Below are experts of layer 2 (counted from 0) of a mixture-of-experts language model. Rows are named router (the router's row for the expert), gate (a neuron's input weights, with its number), up (a neuron's input weights, with its number) and show model dimensions 0-159. Each number is 200 + 30 x the weight over its row's rms, rounded and kept within 0 to 999.
After each expert's rows: a language model's description of what the expert responds to. This comes from a sample of Wikipedia text that the model never trained on.

# expert 9
router,191,164,252,240,244,213,181,182,224,232,218,211,170,157,196,157,237,195,196,173,154,259,245,172,223,131,149,209,236,271,220,217,194,243,219,246,191,163,181,193,177,210,174,141,210,117,209,238,171,192,191,211,176,193,239,173,210,231,192,225,190,177,205,214,202,168,195,189,230,149,151,251,145,187,159,197,139,209,247,221,183,233,201,200,243,226,210,248,218,212,217,154,221,185,247,212,253,168,206,175,245,187,206,187,204,214,171,201,207,246,183,189,182,186,150,190,173,234,167,129,168,198,224,196,246,116,248,207,262,202,179,235,231,204,159,191,162,198,221,196,221,187,185,195,192,217,184,212,169,184,205,138,249,240,199,257,236,163,213,189
gate0,157,181,205,178,160,205,166,247,192,125,225,248,161,167,212,174,270,199,222,205,209,146,211,224,180,197,193,207,203,173,237,194,218,169,228,186,202,227,216,161,227,261,170,177,208,206,237,202,130,217,192,219,147,202,150,214,252,231,193,250,223,239,203,214,223,160,122,118,222,203,192,221,242,194,186,166,244,180,215,228,151,225,177,171,240,241,172,186,175,193,203,132,200,224,207,207,222,197,257,234,272,227,221,219,290,226,219,183,218,209,208,205,207,192,204,188,235,156,163,178,185,203,200,212,228,165,126,174,218,205,178,207,206,208,225,183,180,240,177,165,215,161,211,237,197,178,192,159,215,149,151,187,202,172,191,213,161,211,193,200
up0,226,217,176,169,177,217,206,203,140,206,168,200,149,207,241,154,239,220,130,214,202,241,205,230,196,154,208,192,178,208,219,198,136,207,195,190,133,236,213,184,177,166,155,180,181,184,202,158,179,233,227,200,145,179,196,178,224,254,194,210,163,256,176,214,202,168,214,220,217,232,227,232,172,144,146,241,214,199,204,241,232,179,153,171,210,182,175,252,216,217,227,191,184,222,169,198,271,162,272,144,182,161,141,205,218,186,197,187,229,201,137,184,154,215,186,190,199,237,164,215,171,176,253,170,145,177,182,207,152,172,220,156,218,189,228,178,192,216,215,241,241,205,193,159,208,191,200,209,157,190,215,238,176,200,179,154,201,162,194,198
Description: Capitalized sports and organization terms like League, Team, Division, round, and Roman numerals II, III; also mid-word pieces of foreign names.

# expert 31
router,255,157,240,185,218,225,223,174,179,204,208,200,111,142,165,169,199,198,131,163,176,212,170,180,176,166,170,236,212,235,179,202,200,228,228,219,216,225,185,187,243,264,246,188,199,192,175,216,215,210,179,159,141,193,226,227,222,205,209,236,248,225,206,218,219,209,252,198,269,155,144,222,151,237,176,217,166,241,184,211,232,205,221,216,225,292,196,231,219,206,240,230,159,162,187,165,202,180,158,226,260,191,215,185,193,213,226,235,255,215,177,241,198,160,192,201,184,198,188,179,169,199,202,161,213,184,218,188,244,218,196,236,209,210,186,211,158,208,219,212,145,204,209,237,183,217,197,174,155,185,184,224,274,225,190,194,219,241,213,189
gate0,175,156,235,193,223,190,216,206,175,163,212,177,206,222,226,214,137,179,218,222,172,228,250,192,225,169,182,199,236,237,182,234,176,204,172,188,173,195,232,199,189,192,243,178,178,202,226,217,204,205,227,262,175,236,234,171,216,220,195,249,218,213,211,194,249,188,223,211,154,223,227,184,242,179,234,183,173,207,231,252,260,231,197,161,210,181,168,157,207,230,189,205,282,222,191,226,232,205,157,267,179,224,179,221,192,160,146,225,240,201,245,204,259,226,183,187,195,209,199,200,189,185,226,156,239,156,167,225,193,220,231,221,211,217,241,182,216,204,152,214,168,272,181,216,157,219,214,171,188,206,183,206,177,215,159,177,247,159,224,194
up0,183,192,169,216,182,190,142,155,204,157,169,255,230,194,199,172,169,202,230,206,206,217,185,153,169,188,206,194,223,171,225,188,183,244,172,190,196,231,175,249,274,229,191,149,184,221,127,191,181,260,189,177,215,178,189,162,184,238,171,156,191,184,257,200,183,219,232,217,159,164,199,193,197,172,223,210,231,178,195,180,187,234,181,226,182,207,238,153,180,187,208,146,189,186,174,240,180,186,234,231,239,176,198,169,194,234,181,195,140,164,252,242,215,242,228,208,250,203,195,220,171,153,133,174,181,167,192,178,171,219,183,178,223,187,182,202,216,236,248,168,196,174,185,206,191,216,198,215,235,204,210,198,187,218,201,227,217,215,168,184
Description: Sentence-initial words and common auxiliaries such as The, In, He, It, was, is, has, including name pieces like He-brus.

# expert 10
router,202,162,241,243,213,210,158,186,227,228,217,225,172,153,200,207,205,202,192,163,185,208,218,157,297,212,192,183,192,230,188,154,208,223,235,253,216,217,184,171,221,199,236,184,220,165,189,231,227,206,227,177,173,193,212,226,160,219,243,200,204,175,236,216,235,180,226,207,219,195,147,212,157,226,202,175,196,220,234,234,262,249,233,235,262,192,206,155,191,194,227,194,241,186,219,175,181,149,201,203,227,190,218,203,213,205,158,228,226,205,219,186,194,191,149,210,195,181,220,173,202,147,240,186,222,183,195,210,236,189,168,189,170,167,156,174,170,250,196,189,166,211,188,219,138,263,208,200,172,215,151,143,218,192,162,251,228,218,235,190
gate0,222,177,244,229,198,194,187,191,204,258,179,199,197,217,171,239,200,191,207,225,235,159,158,198,251,222,176,242,206,155,186,141,216,220,185,204,167,183,203,173,185,222,222,166,191,203,152,192,160,205,190,174,199,264,236,218,233,190,220,204,145,194,170,196,279,226,221,172,201,254,229,201,192,160,228,199,200,186,232,215,217,217,187,187,224,214,199,241,225,162,189,198,209,181,197,188,147,220,174,239,258,204,154,211,239,184,202,177,208,281,220,211,249,221,271,155,217,204,170,202,186,164,194,185,181,191,198,198,213,218,196,251,253,162,221,224,205,180,218,219,218,171,205,220,246,214,182,193,228,189,223,250,187,219,183,190,172,165,194,205
up0,226,198,209,222,183,204,177,214,226,214,192,166,215,155,181,184,204,190,239,227,150,189,238,208,231,165,182,190,199,164,216,217,166,214,193,233,202,206,232,162,189,175,236,202,216,216,200,237,269,224,176,214,204,173,185,185,215,179,182,230,188,229,252,229,169,198,194,191,239,244,200,192,184,219,212,188,182,220,209,212,187,181,197,193,220,161,184,193,182,210,179,238,192,206,167,203,184,220,184,203,234,190,197,186,215,208,210,229,289,226,220,146,165,169,227,251,194,169,215,204,222,183,192,123,181,142,232,184,207,185,199,180,171,217,198,162,239,198,198,196,263,236,180,178,182,145,163,172,157,202,243,162,159,149,203,188,165,161,225,170
Description: Short everyday words used as nouns or verbs in expository prose, such as change, break, back, set, end, plus slashes.

# expert 3
router,195,146,200,194,262,226,215,151,196,255,207,220,126,179,209,170,219,192,165,222,143,234,177,177,207,205,176,196,222,237,191,216,214,241,222,212,197,162,181,139,227,234,224,173,244,164,182,214,245,193,210,191,200,186,249,206,230,228,222,247,199,230,213,195,195,238,239,246,222,163,146,228,178,197,204,151,173,173,199,250,199,211,178,201,224,206,240,192,214,163,237,127,204,186,261,177,199,172,155,229,248,218,246,205,211,238,203,209,259,237,207,167,221,167,186,200,169,217,164,176,199,184,252,161,247,179,223,191,268,207,150,188,197,222,166,163,160,183,214,171,169,196,188,220,123,233,236,159,197,160,178,194,175,223,222,202,226,211,243,176
gate0,192,243,157,180,207,219,263,210,193,176,187,215,167,221,218,182,228,227,179,163,199,162,184,292,189,161,169,214,212,230,180,135,258,176,183,213,183,202,229,224,215,204,209,210,179,169,209,186,223,216,192,248,132,202,211,184,231,168,202,235,205,193,262,211,252,195,193,249,212,234,215,243,197,188,227,182,185,207,184,231,184,156,240,141,163,179,208,251,194,139,146,187,210,186,215,224,193,228,238,231,180,227,228,163,219,177,222,210,198,204,213,171,224,201,181,169,200,240,222,178,169,222,233,233,216,215,184,177,229,245,249,168,195,174,215,187,194,198,240,180,201,237,196,192,226,213,198,214,194,162,151,194,203,200,204,235,209,219,162,200
up0,210,251,111,225,137,221,243,183,229,201,192,174,230,163,204,239,202,124,196,250,220,216,197,172,158,218,169,204,217,219,187,202,202,216,212,198,178,183,190,237,163,208,182,198,204,233,209,167,237,165,202,204,180,161,249,218,191,197,144,206,200,182,172,204,209,223,200,214,192,150,182,210,264,239,207,189,196,196,175,208,193,201,144,223,207,241,217,170,170,144,163,174,158,235,154,210,172,244,187,200,171,152,204,199,224,212,202,218,192,224,184,221,209,190,192,185,169,191,202,159,171,250,162,263,201,177,181,171,205,162,212,190,188,219,265,202,204,223,255,233,251,245,199,179,201,213,208,119,191,218,220,206,251,276,221,171,176,223,181,201
Description: Common nouns after an article or possessive naming creative works, media or organizations, such as film, album, company, club, story.

# expert 36
router,224,204,257,225,196,215,181,136,153,256,191,269,171,152,235,248,191,198,159,197,166,213,177,216,184,192,205,215,221,251,184,180,195,182,212,244,251,217,193,181,197,228,200,188,242,156,163,209,215,219,187,170,240,175,192,178,217,215,237,181,172,189,168,251,223,194,214,190,218,202,196,220,151,202,174,243,180,217,229,283,246,224,199,226,239,189,268,228,208,189,200,196,249,144,218,186,188,179,255,219,222,152,180,156,147,165,177,233,254,244,178,238,256,158,181,188,172,239,150,162,186,144,232,156,208,175,215,223,225,157,149,233,217,200,208,217,132,165,210,206,155,184,210,210,166,187,164,210,157,197,207,181,206,246,217,230,211,204,219,231
gate0,163,144,239,161,203,169,234,224,158,168,227,222,232,212,188,178,221,194,261,194,209,214,191,221,186,228,141,183,184,218,229,139,203,213,228,186,205,186,214,172,177,221,192,191,127,194,185,213,163,214,143,192,259,165,172,202,218,176,230,200,201,191,239,220,197,145,160,173,230,203,221,180,254,234,219,211,176,201,200,205,185,228,207,198,189,192,219,123,185,231,187,180,197,146,184,178,210,217,212,208,186,179,217,177,201,198,237,172,127,167,134,215,152,196,166,189,208,189,187,234,200,262,155,254,208,154,160,136,227,164,147,233,218,176,207,211,179,170,227,194,190,151,166,189,209,226,154,230,201,221,189,213,185,180,211,227,193,196,183,223
up0,218,168,247,147,193,175,232,182,195,173,230,154,230,213,172,183,201,197,175,252,217,197,179,160,215,240,218,184,196,235,231,157,165,242,200,189,223,225,215,160,197,157,185,204,220,175,236,185,237,207,213,153,109,155,194,203,200,202,210,191,208,180,199,262,192,199,204,188,202,151,221,181,194,174,180,206,189,228,241,106,263,170,199,163,201,204,165,188,208,222,161,224,187,230,199,176,239,214,167,177,183,155,201,189,213,187,228,189,185,190,202,188,171,212,143,209,237,158,209,196,227,166,186,224,222,216,179,126,223,219,169,140,153,248,267,183,231,209,177,213,254,213,225,230,223,186,225,189,167,238,223,132,171,204,190,199,182,195,188,219
Description: Past-tense verbs and participles after was, were or he in biographies and histories, e.g. appointed, built, died, named, held.

# expert 39
router,224,178,221,234,204,220,152,141,179,179,257,206,137,141,179,237,207,195,174,206,158,211,156,115,203,232,154,240,204,233,213,235,199,181,173,250,182,217,194,169,232,194,208,180,214,158,192,241,225,239,222,176,212,176,229,233,165,227,257,180,188,208,169,142,265,215,243,207,206,169,144,223,150,254,194,216,141,203,210,213,197,197,196,256,264,203,231,219,229,148,166,174,216,162,199,196,186,169,173,227,244,212,254,226,180,212,200,143,233,209,149,194,248,208,156,198,202,191,252,147,192,173,249,167,200,153,205,214,249,221,196,159,190,214,203,142,166,200,238,233,153,174,184,259,184,232,205,162,160,158,197,192,257,202,149,226,214,217,211,161
gate0,155,223,241,260,155,181,206,210,242,190,152,211,156,200,168,188,154,224,147,254,239,186,247,174,163,189,198,210,178,204,192,218,167,215,177,210,181,197,198,164,174,190,141,190,187,214,212,159,211,177,251,227,179,187,187,217,147,177,238,199,204,170,147,207,147,240,203,143,212,165,203,217,243,195,179,194,222,207,197,210,186,213,223,217,152,173,195,204,176,140,175,194,214,188,148,241,151,240,197,213,201,171,247,201,213,256,175,206,187,253,213,186,152,133,201,190,192,146,215,170,171,247,221,196,273,204,185,199,159,181,181,266,214,194,202,206,181,240,194,237,198,211,206,165,186,230,186,244,206,226,205,224,115,173,208,199,214,165,208,210
up0,139,186,209,233,227,202,192,166,205,187,193,184,219,193,214,174,194,203,235,164,230,239,210,177,205,193,206,225,190,248,226,196,218,126,239,218,254,219,182,209,139,222,200,191,154,183,220,234,222,222,220,144,212,180,192,178,230,178,205,176,189,205,197,203,193,174,184,181,243,192,225,276,237,194,217,144,134,184,195,153,169,183,166,198,150,208,211,144,234,191,177,248,177,222,188,205,223,261,155,161,207,205,177,221,205,191,168,197,183,192,189,221,168,191,198,186,159,219,226,224,214,163,235,122,194,232,209,212,150,248,182,144,173,178,224,152,186,137,187,232,219,228,245,234,194,169,249,167,133,183,213,245,172,216,197,186,222,189,199,204
Description: Forms of be and other linking verbs after a subject or which, such as were, are, is, consists, served, including, during.

# expert 29
router,252,169,224,237,169,185,163,197,171,217,207,214,130,157,198,213,243,216,196,143,152,172,194,169,247,203,177,203,164,222,229,187,187,204,191,227,204,196,233,202,241,225,242,169,176,191,206,227,224,188,199,230,179,132,237,202,207,226,221,174,225,220,209,190,235,213,220,169,175,124,207,190,131,208,162,225,155,232,240,194,234,213,232,223,244,228,198,220,206,172,207,185,224,166,222,187,190,156,177,220,236,203,215,144,160,195,203,237,249,187,153,266,204,179,197,194,216,222,202,155,171,181,248,190,190,181,190,223,229,194,190,214,216,166,191,182,172,202,236,161,186,141,224,227,136,229,155,189,211,151,200,214,228,209,159,218,210,261,228,217
gate0,207,201,220,196,172,137,194,192,115,219,182,199,195,151,267,235,192,210,197,260,181,201,192,173,168,146,197,152,150,218,223,202,216,191,182,166,195,220,188,218,208,178,219,153,196,256,199,206,187,210,208,197,219,174,147,256,195,178,186,199,200,192,177,212,197,218,229,172,205,197,228,213,206,215,170,250,260,250,175,200,175,162,173,229,209,205,221,200,201,189,196,219,218,252,218,128,198,205,222,235,151,186,247,157,189,206,167,188,160,208,176,169,191,183,130,124,179,193,185,150,218,209,182,157,213,212,194,175,234,126,252,298,177,228,237,170,183,216,137,197,211,168,244,208,214,240,173,199,253,183,238,188,216,179,198,209,222,136,216,196
up0,152,210,189,162,236,201,170,163,201,202,211,196,205,190,230,105,183,170,161,175,242,179,208,191,238,229,203,170,215,166,239,186,189,202,187,197,216,184,153,211,223,206,180,259,221,231,160,214,168,162,215,221,199,206,180,187,255,120,205,171,167,192,202,158,184,165,211,176,231,211,204,191,185,234,229,214,189,259,227,191,241,198,183,215,196,189,186,191,237,232,194,231,212,238,164,255,215,166,192,178,175,226,179,215,246,173,178,191,171,206,154,215,216,219,205,223,201,200,184,214,223,135,204,187,238,217,186,217,257,208,184,231,160,257,169,199,160,118,205,255,238,225,185,189,260,201,191,241,215,193,214,210,198,229,203,191,216,184,208,198
Description: Past-tense and auxiliary verbs following a subject or auxiliary in narrative prose, e.g. went, were, had been, took, arrive.